Weights of a small mixture-of-experts language model, trained from scratch on English Wikipedia: 64 experts in each of 7 layers, 672M tokens.
Below are experts of layer 3 (counted from 0) of a mixture-of-experts language model. Rows are named gate (a neuron's input weights, with its number), up (a neuron's input weights, with its number) and show model dimensions 0-127. Each number is 128 + 24 x the weight over its row's rms, rounded and kept within 0 to 255. Numbers have three digits each.
Before each expert's rows: a language model's description of what the expert responds to. This comes from a sample of Wikipedia text that the model never trained on.

# expert 37
Description: Paragraph breaks before headings after tables, and prepositions in sports-season prose, such as line breaks before "==", in, at.
gate3:154127140144101139107103103133147129094099120116133132155120136110086137164123197167107125118098120112097121124214136111138119124148127099122131129144145151203132168129161154144119115124074135096121174172138136122168107099120163151129098097114115139145095096114125131149133144125101127151181109115111137158153141145161152124147149106136143148161104157127109112114097141133131137117133
up3:076125132152121161095144132163149158151115116109133119162096121105129123145122137151133103121118142118083117122128140102109118144155133131168105151145144061139134095114097111108112112119162123124117131168100083154123118142145141083131077127148148118183160129177145098135140107125087145115111111130155143133149104149121174123124092148093093155148138180129177137092121115170116127096131
gate4:113091136145181121115134102083124139149103124113156172115094137066123150191164126135117136167115148135150133121117110118129106104129126110097142118169109124102098158153121150106146156134139136131147173108185111134102126139133144099131152094114153096168135126179121132153126122145151185132158122141141154128151131104122131153129123154135100130129141081109167121157119103190117155150127
up4:131179088096111146081114121127156094139141089114132139138106116184131150138120160149107115105150142109127107108107100096111116072112136100115134132114088124166125090127170148153118168111100084154169107101156176139128107126113119142115146135127128139123106094140079142114120114144127113136150177095133104115156140097142118163107130123084094128129111090146171106161118149160108127120125
gate5:134179105171091160122140145106103130125119117130086131111174134127153100149141136084145125131063108130155120100158116102127086130091118143134146137128121176071148130113114130162133087141119140157118092098102131131158127177090100096085127120151136161116093118130131138113151129158150145085103106133118156143140106167143127096143121088139133118170104108107118102113099112138098105120142
up5:081119111194147120133103091154135161148110139165146176138134125158146107138123140095164119127094121095088120112109149071130127113142094127160111119143088164150156158144082120121092110152110107114121093108090124149116100146141132124095108143152113148104095105121108130102136146108094138094126126157156104165134154119125156154105169105157145117125113133151114154083106110175123130129124
gate6:131126135123113126136127137154146083111105110141094106125150175108105108098105159173145094129146110126130121137147150113120153138067131093122113095151102166167131082135169123144084123154097130135116187118114151098109110137083125159162123084114118137146109121132124103140083123160127123097088142149139117178090113089121115133161124114117158131103110131131127121096180141143158137168135
up6:161149127101176121093113124143131155142109125142145104102155176165125135160108157100116117118164098103114127163101126145125112084151095138152138138085123116104112164128155121116131103149163080142103119135144176134122096121126096114130138118140119145142201094130107110119112157165151115151122147105171070176091120164124144108130136116156152137113102097134168121105145116130125122151113
gate7:168132128126123119098117103163124169137098104139141095147116153130086128150108148174114131124145126139121156112157179134126143107076147115142124113142153121136108092107156100151115113113117135082153137100165153131123111137139138162117119125110082115120106105080121126093147087157122103151161133153149148174122122188092115101140144111130136088161100094112137142104127105115067169108129
up7:113151113080151099094123134115113111086098117094138133090143093154143100157147190121139128118115109092109128084080075153122116111126150149094114139129145157126136103144196105152143136083100133144158161131134180141132146123157136123191104092127090120138154129123128113110122147128141116167127168124132082099101147120115116122160140109137106135121137151081118141140129138131146141137122
gate8:141093120118138108093161115131127115114104126123126120124098150111140137150126095095139109101158131143104128113139142126096096129146160172139112177166148148109098108093142146121097129159135104103162150066107102098137180165151151125179144112131157088121114078130156121125107137104117132081118110138128171131102132175115122155142154111090123115155080138158144159128107172135146140104143
up8:124103170094082184153125142146111106169116070108089113141164146129115127128105151125187125165144156101141139099143152141131164138170140150120153115124165120149166162076138152095122139118142128115168117149150141142138143142108144161150141135140143085127181119123115140134130130132144108098114105113116190143128102088146112152141151177099129118102129129137121140146154130128171125117130

# expert 36
Description: Single consonant pieces inside words, such as ch in Witch or Winchmore and h in sixths, plus name words like New, United, North.
gate1:134085163120138131169130112095109169100097171126124131116112098146167116131122151152135131152110124151098138161122097098076125160113122131148172132128129160116115107184126098143112109156135162115147089132145107122108155132085111146121124133119125099134106146148153129094089124121169083130173117138089103126153143189142161160091136130148121158144093091148093127120120141126108145137165
up1:117115140135120138155155135122118152056129147133149089128126129161124122109102159164109104081135112096184113161154144130075134130117138129122100104144087140092114109121154114130112101128104113187101116122108150130126129106144110127114099146219168144125121155134110145137090164126159152126121093134147135112127145120178141124133158110140119125135139154108102128106155103174162131102119
gate2:123131137129135109125154088115145106111138096099127130160095090140062104103134127124153161127133122108152134148122146148149127143185125091149144113097148097156130120118096146096136147132104119095144126081145160069112123145131137136156106127152179164133150105146147113134112127110146143125124166127115086178109161136129137136119157148140147097166117080083115108093104131153139142122191
up2:128128118144112078086145111166142130130143123165084079108124126150095104144140100092111118118171121150104180180146109168129125126127106161115107147110116120119145114133176122128149124151139160132098119122120160145095160135122139158100177148097153131124134121105126104142134143130130131109124126117122155176153070105096081124124094170159167124157134125108146088114111140108081119145124
gate3:137122126140148179120149085142147174108165117135152150118134139118114159103134128198153145101113132117137140114122128151113133152114156111151103164142159170102097136156133158108114162142129192125128077131160133121066114173117110153135128088161099139134126113124123150141146135124128114143170123154138129164097161150129124125112115141133100116148112123163098124127159186163092164112140
up3:120120139176151113137144155116141077110129128141134155156140137152144154151127141126139116134117095106131172083120121154083152127117076118146130160212135150128113166129096164113127115127147102057118084147095095116146124131121131133126152143102132088092184135125127119137094168110081125102150125118132148124110125131155134126145138127134161122150168150125130143136118178124158099141150
gate4:127116125119133114134153149124140167096138087109118114108162141131137100175122126164174150128153139102138140138098109102082146149177106123129127173128143075127101113141135178111146121151135161120135151126145122108086119107114093104179126138121121103113138141120095156109093123140138144146131132114085116198130140132144137151140116135181105146140087100155131099156143074128154159136168
up4:134150131156123122078093126118144117104155143116121124096155096117147098116124087092143126120106107107082114119114114154090137113117131085098148102135077094104113132137127118161122120135133078138150128119121159131134126140138126166119157152122139094118106135098119097088135132151119132123097099129126167127127124133110146128112087056169170178162143117103191145092163089137131152116149
gate5:154092110127126116159108147117123136148144163121101153168128134114172135135138130148142149095117125158126121109130123109144070119103096118111182157152196117099113132121130174142152106140113130107101157119130118075099178089096125124147132113129129088098150125115136156107105143137153098106150120162137141177108127127173160144126190121130115121180154097132127148134150108102128140141160
up5:154107131129122128144125097124152107150135111092132100107121154162145119122127112156141132143145117148114148121095172151075111087130087166145131138178153119151139151115190116137141144111125066114107072111156131145122130135142151125107159139091125118123129122125135115146128143141105163143128084153110160130094165113124113150142133199180130131174130140108172112129118137109163078108133
gate6:113107149087115109147126178125136111111129106128083129094108141141142114137117151160155142096139090132129134134151118159136110156157141111114115121114138156152121097122108144153141126151109178141169199195180160076144143127139143116143101139130140124162138096181130104115166077142177142113136103139108116142142151120098137109145110158126125110104122156113095128112116143120142178113135
up6:162093090104135118089113128133123107115091092131130129087167141150128111157118125111156139143127101164095130091106125150132102171150141131155131106150081134132124159075103184134110136124123146069125131151155136100145108091123183131082143130089123133125133127125127122115118168148094120150141123156122147099148151118118130136132133167117083165122181172118146140132133075116135153127149

# expert 45
Description: The preposition of, especially "Species of beetle/moth", plus at, by, units like km, m, million, and pieces of foreign surnames.
gate1:141115171144101098117117087102137157127157126123112145105097123153087123100134132123136171134161121138128104142130107122132117165198113123148159148114114093120111118104166150140121085132158133129158128121102080173101131114134107111128134127160139149103150177132113136127176140092112111169132090110097193089132129107128154121105124127069133147155110130088119163138120142146106110111154
up1:124173134104147101099108158115121116153154099121115163111112152152138120127111155152078073127111097158113121126101187107121139111097109162090120079163174118105148122104074121105107149145126123113123133133078123152129133153148122125086109135119103136105136074097129126121129144147172116101134123124132083149162134109147071141121107107158116165095143130120128108151137113120096105109126
gate2:126137138171109157111146073165159203113106111113133130125087114106102139166126145119144132135163093109119116138108167102160114130133149117169131114124113133109130140161120120126159131121119103123142144123116171125133151113116102170159123154158116163074116119118146129095124135149108132118152087080152099134093112131098152124164107121131081115120103172103120120126136191121171104124154
up2:098088141109115173099120143110134133087151125096133094129133108125155076126121138119108170135123102048141136115110138117134175095130120136116137133116120091112158128113112142117094099126145165155164166123127112142178135121089110109138093173131085132152106115112108166124113101118112078113097126143121103079149118160115147172125122109144143158111113157141152117140090117102094132125124
gate3:117165182139118136139131098078125145145119120138160112104160117110130160114140117100185138140156143096129117137102173132053113118107144083146160135111126126123113111123088119151150131145145135118147103118159104105111132100131119083148104119171148100094109136119079102130114133133151085128148095118087127123097088179106156110142095107126121115118094137120125168122157106107110134117165
up3:167140160143110148114118143135107152136123128125118113106144148129141120111107099100157166148117079083114108128137087168162113131152094105132090117149156090110118105097165151122148145129133135121140119120090169111117167095104064103138104101101134112127161128139169138083154099151086117134119149095152166148120126135160139122144116172120109161137142114112117105172159109091127102167128
gate4:101169158115133111086101109165129142132107116179130172127132102099133155106103152108177193124112136142164106111137154145123149155092133155179115094138084119104134116119098156142114130122156132113092115152111088142137117109139144152116154104127113124141121152086127136123164119146080131107157125140075133158140135140105156115132145093079130126133156104131165154113118113088111169124131
up4:094059120128182106187099130096118117078116120141125092152063173153136129134112100134151124123152117106133101163150150138131133124107134136146112132120110108153158087089115144124138088128126155118121134110163151127146098136193151100151150070130135121149128171130132117155125127138129144145122110144175148157100162137113126095133105113147134127146110098102125106145110137118165151129125
gate5:088150175092106132133140132094156145198143084153134104119117158145107132156098094137109131157118125113134138142122116158136115111176096115125130154120152121109124139114098132193111098121117164097138130129152123098151151105123092075112148101156141143143104122111150146114105144148168105112118130107128106154137116131121156141143116112146078103142122138105191134114118172101073147140143
up5:150155162097122176120121107143129163137140151098116087150127106138110147088123089104136157107143151131077135134082148094169127117123133097097115108137165098131144135102106119081141133114089135092091117154126148122122118094132101141110105132113101163127108141145110136144130167076133175128155143111124137167174083150127111121128172155171122165148149130109152096125161134129159151126119
gate6:125112125124132145142134144168129173147133119107145070146149159108117129140096061119159148161118150128106108110129131101097140162142124139137162146144089137122180103094151147140142106136124162130144095113169138121105180106124157061128105085150147135140114124149121104151152137157107116137120109093096150145092097120111140107148128148134131102157113102138173128157092164162106109127154
up6:152127164125087131157120110080120117096110148099132092096092161099091125106148144132104148141132144110131124140126149130092133082102130141112153140098110130086128126141102142135109121111123165094107127110210131139141127105122108154143135107148109136089117153103139126148173137126111130170132083168141095143086136121076097097122121117121116117163101112176161165100133115103091143142128

# expert 27
Description: Place-name pieces and city words like York, London, River, -ham, -town, plus years in birth dates and table cells.
gate1:147069116145093157114152095101153120102119108125133133115123085131098157091115101138129145106126132154131152144111130123150082171152112160138162115171144142125115137140111116116087114158120104100137115135129150143125174157162104128123165131189165147066136120106125132114093111075156163122129132107105100146140144182085113164114091138139121092134143132113147146126119147148128154137151
up1:128104109160161091141136135126119095115084081145133156104138133074141144147135085132169132091104150120112185114117133110170124072130146174095115117170172099118127118149151105125145130146103139108143105104164107124111131125112129172138126167095135114129127138132110122093083193148112124131126120121162121165152134086130143114158115159108123117158138138112146172155112144140137152145117
gate2:141116122108123157079186114144120143189130098142138118175118180130124105126085135122156121094150134104108140139152136131098173112094107116177140119127161148143121138139149124168099147112142161109144119138095126117146148183134102088124132115198131134126156108118092136103107140094148148139136110148117162120144189153150119139104135115135132142114088170140146120102150126147118160122131
up2:122125111116144105137118105164129121122134094158073154104106135159096103135117105136103125112126115092139125156092157150142143166108110104109139122111169143120102118185129131129176103150161110133164191134100148180093130140114180141131130134143165116083143091135119126145136120107181150106111165122162133115118155158166115119111123097147135112115167136106123172105130096131148135100128
gate3:107147130128131065116092125136107151149145143148108096124118115143132137118123092135124149141123126151123174177184126107155124088136123155096147118171175138151102125106150102151123088149140153109139105070130140111114106178089132134123120108084134134111161143185165112150128104147086137138157123143101118121138158155122131170120157130143131100169076125081143133117134120118121149108136
up3:116125117111121128138123125167092118158187116110152113072154170116144080131119176097127115138168155121108089121152104123171110159104122122129137121107141084123127116126098102103111134163151155151105137122103103110149151124114113142162133152127139142125170097139153112141071097109112122130099174161182103139135143149172149108126105153101119149117162103128161141133161114102125157153126
gate4:153127150088100151110131111088151186141132157120140179147129152119136128118092149132135115142163123096140107165151128133100133140128105153129132097147124167100118098154129167158113117123144140095119152110146102164156126161094123138124130126168096110168148103136173152136133162101115148156139160129100148112100157132142118131098150151151122116083173066161086125122115139085167131122143
up4:170136165147150069106087131128109135152171115157124086136102106112130148121120126152162126095144110124104109118153116154114164143108112064163127139164120185107089128139141133133136124161118128159093094084133122108115119109068166107103161159132109140150104077151128130149153157109128134124155105144145107119116115099160136160127152088138121091109138116147145104130123121133153124155107
gate5:120144109125131167123114115140113149095114153121136122113133124134154121110141142102106182138160146197146148144169122117091139138116074142135169173105147115119133101102087192152086099167140157096151155112117140143114102110065157127128133140095097118119154115128166128123137106084143140115148110157108133132134122151161133139122151147093157129124176118154114110128129099131105113152164
up5:081120145090131113176172144119151113131161140118101101143115167107129132111139131094075146146118115156177151115132145110075117105103135107102126139096133162128099128141145109111147132148108151166180119129095104099134128155092117137099111116147120115095132153164135105134101123177155119143141133150138128152148153173170127151165106164161136133096095122109111104139173128108105157153122
gate6:135122094122114127126106163123149118147150156135121128132140115131121141113086175172126148173162109134134134154111096099136108132147123156137123120116113159127126103098101147142116074124172151101201106136139148155121086085155147099109153120127105151142113086114103136138120075114094103146133089131149155130122161184116165145138145110160179147140131095149155105148155161123138125125150
up6:147080129097087165117125085168141114127111099174132069136165133093138137089166147178143151125129121100133151135098105153160113111118156078128140106136074117118106110119140151115070124124105154141149155135110091093135144154125156139104114103194138139139124114147145114172121156120084129118140128157134141120124130129159120095133083136138147155145084120120126119135136111130136117112140

# expert 10
Description: Articles and possessives right after a preposition or verb, such as the in between the ages, a, his, their, its.
gate3:143103174143100107089129095084138145112126143160172132098121121150125119155153142164141132147175159122115168140094149129106127114158103125137094096133089128146122113178139142169140084153132160125112154088107150088095098118100088131133080122130127156095085098148142104129132116163091120113112144143122143122108155118176138142115069155133133144137104128149137138126131119173132119111139
up3:150152094152117145131168103138129190124117169113135141137157134122135134136160096127118142159103105138125094069102110149140114130145148138135132144149080152110132133085119123145096121134132110077168099116139130172134120107122125122135068123139124159141101180131105147121157156109097114184156132152137128132107139119144156123165090127167109114105160083185131081130126118126120118153123
gate4:116136108180119109116137137130125105166123131158165209119102093175154136137118148121137140130166180133118139125130128134116119132154113077108101119135126143150133117143157123144137096124155150114116156111133108113101082087120134119146126111128151164106116099105160121123133119156174109101195102161104116118106161138171165095133141153121098150140148094133139151099127162156109130085143
up4:128136152157146152101086111171103141099118103114135092121142136095106119088131146114161130113148087115134095175138138106085138149086149129084113097164154120126134138075093106096152094142092115145150158106093111131155083137165133167115131131120124132122165108113153148120146090155108160147131162136120126154158117118126132151146120114159126102114118172128174171140086125149105144124120
gate5:106146182112123094127124115076148131103137122120103155143133126134094130131098118096130088159144139116132166148121130150123090102176128140168162121136147128106137122147146109128134123129148129119144137149191096120096152095106108109165150089124161137110105152170150114161115105136126097117138132115127129111105093136151146132056104108091117121171095130111132206099122142116132094110135
up5:088139127135107119147103139157122118170148103160169094147183175153129130139108136125136096147108104152131140122123149077128131128136104073123129122124090131154119088147132111116148154126110111107099117102117127112120100151112106117066140111110160090134126122099151138120165071111146090130126140097136139120122118089079148122086107125120108115145074109092110159094134098093122155113112
gate6:110143152120105081103141121117132142152091138132104130104134085131112130161135131158132110178116118118122154132148092131128147133129112141109132114136097106124131125166117102101130099143189087069114101154138122104112127130109133084116127192161131118158101089130126099141150134141034103113150081134097115128087142162127140146115120140123103126147089153104129096095106136113117114136118
up6:123137105121126129122105100152142113128111128071134110129130131151137138098171129148097111136100128141134160101140113121143128153066164147127102099104108098123118140146111122100073147120141146141135124157189088118107111159135093071102134114141149135110152137134132132108136151140084105125140136145188123133115074110139118165113103172082168102140124092096083101102149096118118142113128
gate7:121122156124157128135115086103142156095131127149149113122087097125142155164176103159078133167138138125135122114143125161146132129158171114122148111130082124075091119134124144126120127132107156119087133110180128127085108126162129103219151100107116138119095111175088151153110136115146143140115087139125115120096145153120146094125176139127148132142106126133124133153157151157143109137131
up7:138081095138120118167148092144107153140148134119137160111115131122099087132153124132147159140092151168128130147133105151116166142119095099176140105119132104127117088093149120144152139110104128106179118112139191141105179085112097143164118143109120155129147141152112093150135137165134146123105115111132103126084127121050105123155172127149143089099144165105136131129118111128117110125116
gate8:125123075119135115140107071137106170139163124147153121129101128112161107136127116126123101096123111124131145157098100099106139146183122122151106115152122146104096089145105112177127149139152124149121123141155117115094088138113132104081099115171093175109142136171153107181140113156139119113127146106150158150068127155143159135110120133140131139127139151187128111140106113169132098142155
up8:134145130155106101141130146146146121164163094107148152117119127117096111122078066112143148089121151133120109105099153147093130137123087117130113126128148075124135129124169069134126099143127129110117154107114138150108117082103108140110164116114131155165154087093158113134123097146139172133122125170101143114114091089137130112146138180143127142075151163165115110145102103105133168130127

# expert 39
Description: Word pieces in species taxonomy boxes and scientific terms like Poly-pha-ga, hy-al-uronan, plus adjectives long, high, white, red and digits.
gate0:145085091121123136069101128130169143145150117146097147152079114106120146134118128115140140105128108133127107108155125154108122187108142155134135172098098146132106104115134122156071090137179138113167148112149121143089114109153126133132178106153140111130127122142152128130109108121077131093120122145085131164096093126126152167136104111134116092085095143150104151132149119147164146164144
up0:154118135174078143139130130125105120155139075115138094128105118131108132128111144160142133146108099128100156115141087152120118098105124119116140152164083127085103128165161122119102111131151133141104112102122061135161134149147101105135144115152106106143110167150121134156148138137152127137093065122151130079099114205126106073133123139117141129138170131104138143132110180116118122132126
gate1:134139124124130102092143101151130132111150105163085156117182129149119124123147148122109128118149139131131108161149149114121124100181115144088116137118145162124082092131115129172152102164128143139078140089131144140065114112145098133126150120131194113147127088114116125124094117164118152185107090136132096106115104130137128158105147107120125103189126135139144109148131112171142158139165
up1:138121093084183105109158113127090130138121109185136128068164094107107128151085126160113161118109146123155139094123136120167148097122103122159167156098171147126113100141117109152113085127111066168140149128128102134138143103117135133141134127093141129122145180103087153140112143121106138118114102134146155132132137138162090128117116147155130111168146098140144144119137102159175127108123
gate2:094141100100103149115133156151112154157130124130162127121123133115144138170138112095100130167170143132147157129131144100133113136151085140125130110114116151154213092063109127138119094135120123105110137143166124155122115129135139128090102134142151148088155057112129089119097121148124091134148153138111138130139117143111152091111129137090107080134105135098126143103130100172112170114151
up2:113085142144149134136129148169128133133106107125122133163139137103099132176124137129071108144095106098122112159129111128140172147106107151133114116100071142134147163132106186091094140160179119099145107192117148116140118116140107116150154093116103152181138101095111096107146127116174119067097128117147117126123144125126104126122125132153109128140129142085104133122146142109105174117128
gate3:169132147135155129118105120156120145153158137084136179089085131153118148108125120078130116157091116098126151139098169106173097155146128080149081101096120136149153118088098148149130132136145171090129127124126107150084140126146136130125123084153129154112126100104171116138104081161140133101088117120126137155158112143126103138125127141092154127128132100086112123134111144141155146080141
up3:097144096155140107144129155104115099108105131125151144151113143085075093141100103095111132117176121147129119159172111084132159149119177134108112128140218119108142108117151117150131102125107116176164062171115141150169137132142157148135158145142101127146155136097127123138142100142117143131132116103174135130144124135094157129135138164141102114142144140104109143103152121127154113122141
gate4:138122117123178092116120114132166144207184140126119117146120124174101135133124108114124135113134129097119121120160123111144169143093126133080134111141135140094170150121076126131101139114140139096125105132169101124073109140100125107097125073138124128103124095121097111160138110075112127157110127175138166127119110113105156123121110147095122101108120133077132125137120087137131114095159
up4:116096166136105164117106080162095104098168122111114131132116125114130138112159092124134123141169123140120137129139128084124148094142141136101136105155122162158108133109122111076139156150155138118129114144086133103123128165129162168129157113110132135146084137178175159126135169095119161123155114153168108167129115118103154125109144140099134118149159145160143135157130135055160101161112
gate5:137096129137133103121155130141128092162101122142151124133125142151086136139091096118145118099149129139127189151116141107154169131163098187131157122127147112104117101150113099134144104142121082165162073108115138116107097120107099158133123151177137163108144080130095124098106136120152124100122126118111115156136137127103147119134136166089062112149101118151132113160158170157144131108156
up5:074146134107137113171090112123136091123132106127149106123144163163129110112109164110145122113108147122136102140155112127132116183117132108114131125146116088119126156135127135143132127115122104141156128138114133119150104117112167100150095142097118089088126167181138080128093163081123110175120090143102129135097167119149134181162160150081143113104131159090100117077142125141157131121110

# expert 14
Description: Prepositions, infinitive to, modals and verb endings in narrative prose, such as to, for, into, would, advis-ing, attacked.
gate1:158116140126096100137152093123171137147124130135105133159140113104149179149085118114116126147106142152148098104151100137137117134156107120114170131112170130102127144109129142155146123150207152112139132111140113138136121168089121110120174096088169102112113151139106149130141138075127143132139073116144109136142113144107122168119104143157127146182095134120112128103087114132092164081127
up1:184088141133153147134082124124130123104118108148109145146100153120166146118086149158066149116109156091126101148134132139107162117126121092076152068163154146111160145103146117160148139126102134120106144142129104139092094133066135179139155147094151103118119124145115138108103131121151131154122143087104090107118119125129112142111123127112113147125169142110100183107124131156113105136131
gate2:151087140107097126114145111095148134123134082143114134123092158157133099098145168128144121129142127083116088133068146091150102140105072087101128156113143135150141118157093122157138113146151172139101111115129135143138146147130120098148111149104154129145122102150150122140125122111149127119127131079162174137113099129149132141139100141077088155125184125138153140071116139141125092093157
up2:119142149141145115123096126111172107124087170133143110111127144133140150119151146088077129167091124128132102095127111133063202163183093118119125105120114114124142141135148125139130124125155128105140118086111166140122089114124156174098141146100151143137124130168150126144156124119161090139130131136138198117149147120121102102154127134134146139164140162104093141113110148139105094094131
gate3:148115181126098117122127145145135132144094118086099142142139125157082152136144173091148144113135110119072110164075104147122132109090150128103106091118146174161141123104107140161148145137131135153157090108107107133138092117123127166152146121164117129126111122103125109106165127127119095131154122117127109134159078144070104156163119098131079123136166110132125156137098140175139138132147
up3:155162085138155119162125111091108124136090118101113141128076175111109130166103064170141158126104103100102094125128131122149078114102145130107119131119096132099115128110143149118134119099087075092142121141146105098132105117139168136133136160128106162150137145107152111167144163150131111099082080130150152098136126106106158154121159119112152131130118104089106130114120123129152101107133
gate4:124103167123117159097160134150131145145121147145157147178113177131107089142132159146137145166091118126128111139105092126134126125139074147121135148129132116113151128124135132133180128126149198145120137186083149103083136139086131124126117116122159107101119104135148116089166118124107163124180138130121118137110164142141127117126122153134116147142143104079097153125073132101142139070138
up4:158107124083154145095164116105103096125131087165127126112138150141132134118108129150146152145125107106153105202107107149138134133134116133148124092124091135147118115124054103127135124108119155152142082150168126132133166107122135100127133100180185128138129146118086098129150148122130174111120075106143127145148134123104142136115129144117135131117153115157161141135081105174109171163134
gate5:113135137124092094099120083119138184181132127146137131108145149142123101136109105140109140085116167116159139160141198134141036111123102098098147136142128075130151118112095144140122109142123124112138114152108101118123136151128096122132129100177110117110128116109168103117113114114112142111102097138125158120111112157111116183121127142154124128091117145109107164165122103117157102130159
up5:136111138145137119139122102151119149125135140141154127115168069150130153179153152125141131118091136091133113115131099101116154169122113164154132098139093143120072078156116128158134133134092131119135102155094140151133120167101147152085113086140096129146096122154138153115183110122155107145181138135118137135127165146152113140119080117173104120157135138150110161157147091083126146135122
gate6:146090124148182151128144141132139152124114134117138153115162173140165168120099132123144140117158146100107105120125128125099135136139096162126107155102125196109179135144122159146153117152139141137144152162134114152120154098107204124157146085165145126104137150115153146165154085099147169112149117102132132134116126108108165114131154154104092137136148092101104127112102143148127150089153
up6:122131158155158133097138136115168137154133141093131121125162108116136109137102102147127121138134131101112184092153146145160147109138126085138112094150059179119072171120182164148123094121151119115148095109164132120113115114088131073117122127101141119176147083116116128131168087111119122149122108096142152114099126127126171100124118111150099151150102149130122141142108142124121114103111

# expert 0
Description: Tokens in biographical passages about birth, parents and family, e.g. born to, wife, son, former, plus punctuation near Personal life headings.
gate3:168159135118081162150178088138125138129100072151086130144121155149097183122100103143159142082113105171112121123140129133152174142090080109130126155155127171108128124180146120132103145145113122136117132125100124104118142134105107117149081115151084145140109112117079102136138119123083140098136158131090145120131116114120148163121144128120139117113093155140134156154092149126153127145134
up3:100124129177112115123116076146116109127111124111131098111130095142106121135115133089143129141163098135120092149092168097130123121118128119119156129095066102159142128147195083102168108154165112099126134092149129094124170141138097093129082172150134115122121149100107131115143107144144111127125132098131088134160164130120119142131119129105078116098102102131129128147133085168115090149141
gate4:133141133107084123140107130098190152114127173110121080105058128140107139119089171064105140086128141142119117151093184111109120123135134121152149110099132147116143113164166143143132109144139093119114132097159162149113150116095113104106143142168144100114148134139181163095153105113107120140126110117138119153123147132111128113073106137134128129138110125150131146102171127141100122147149
up4:120130130127124105096131122149106178108109138132166125122105139154078111092131155124188111143121121183119159102128134137165086100129134128150113101161118118143111129145146091153094128158098113126124139142129158106133125176159126117186169106112118163132160117158108117136123121060137133129116122147150159108167156087133134122083170147104119124127114124065135151136146122108128145105154
gate5:162097115131114137127118105093171107115141134105123115146103198117124100177113143179083117117119093110107131083135138137137108152107118141138134126178115178080139160118130142167107127145124077137130143074137150080127146136128109118091142122131112118139113110121137107128158115134110158082101158179129152118099158174110160134127120126114128137136116159129131149147129157122163124092159
up5:118138151132158168140136156118162105098140131146104133141135146121145067131094110193066146168116131159096114097138133082118099177121131144121119126086131151104107140112083149142186149101161156154093101138091148159115117100149107100125101095119147110128117131112130154125141136111126169115126085143119113123153115146156137130119141152148145096134120107101136103159143127171142093129126
gate6:142187150092128123151176150126115150122167113124099133109157169114115132128075139102158171128135122130123105130121133162122149084181139076110162147106107131101173158115137135140099133154120173110151129133139109122140094093103127128089102078099092101125133134181116151155126130162137136099157141134115133142139125135113181120144131116112138104132111124109181150162115129125166140113143
up6:092137142076164128079123125110107110102118127079094147104125109123165137138169169138137120089127143080129134126129118138146093080164160108100111120129105141143140132158103132121105133130090128118153079131157168115102104181141127181180144135106124137114105112144181095121108111112121152153144156104120128084116149099187112122119126109124128144119132144115125105134116123114161138159137
gate7:140180142176118151145170107126138133118153132163160093151156145120133131090084134137054152132157114094136101139147146130119107112141113157155170140123159141059139116131072131148098106151139087109132133111122091142135143144135099113139159110098087127114116140084113140141136132136159126142137112148132154148155135138108149194122151137129160133117191115121140148111134130135121151127133
up7:147098117141138127145183120161163129148146106210157126111125094098113108139128116158117116097108135146083111122072078157155139113118126157143125124139115141114123126112098177145114110130154145189166142146127094144130134133124128131123143093125113139157102143072180126135132096159102098122132143135081111129131087103150136125120124118170127155106094121123139141161110140119117141083124
gate8:137140114125108180159118098149182171112152136158173087159163149114100143107123110102104115136101132110115125132147135113135125116139116087152120151138114114088146144105122129107117110148100147085162109123103075119115111090122121159145118112095126124104140140147106106167111099130094142107118120176110112139185146156093131176148148153102128116123105114113107146140102097158113177086145
up8:131092161099160128098142103165122155150138130125172134142153145134103097101141168160108149095115133077130106121086129130144098071109117148112140069139127157132112130133144144119118135112110109140117160125128120118091142171148135191161167138099082099146116103118128101128150104113142147129147157137113097110133146123129121103153139102167178153112138123159111159108121139112067095120132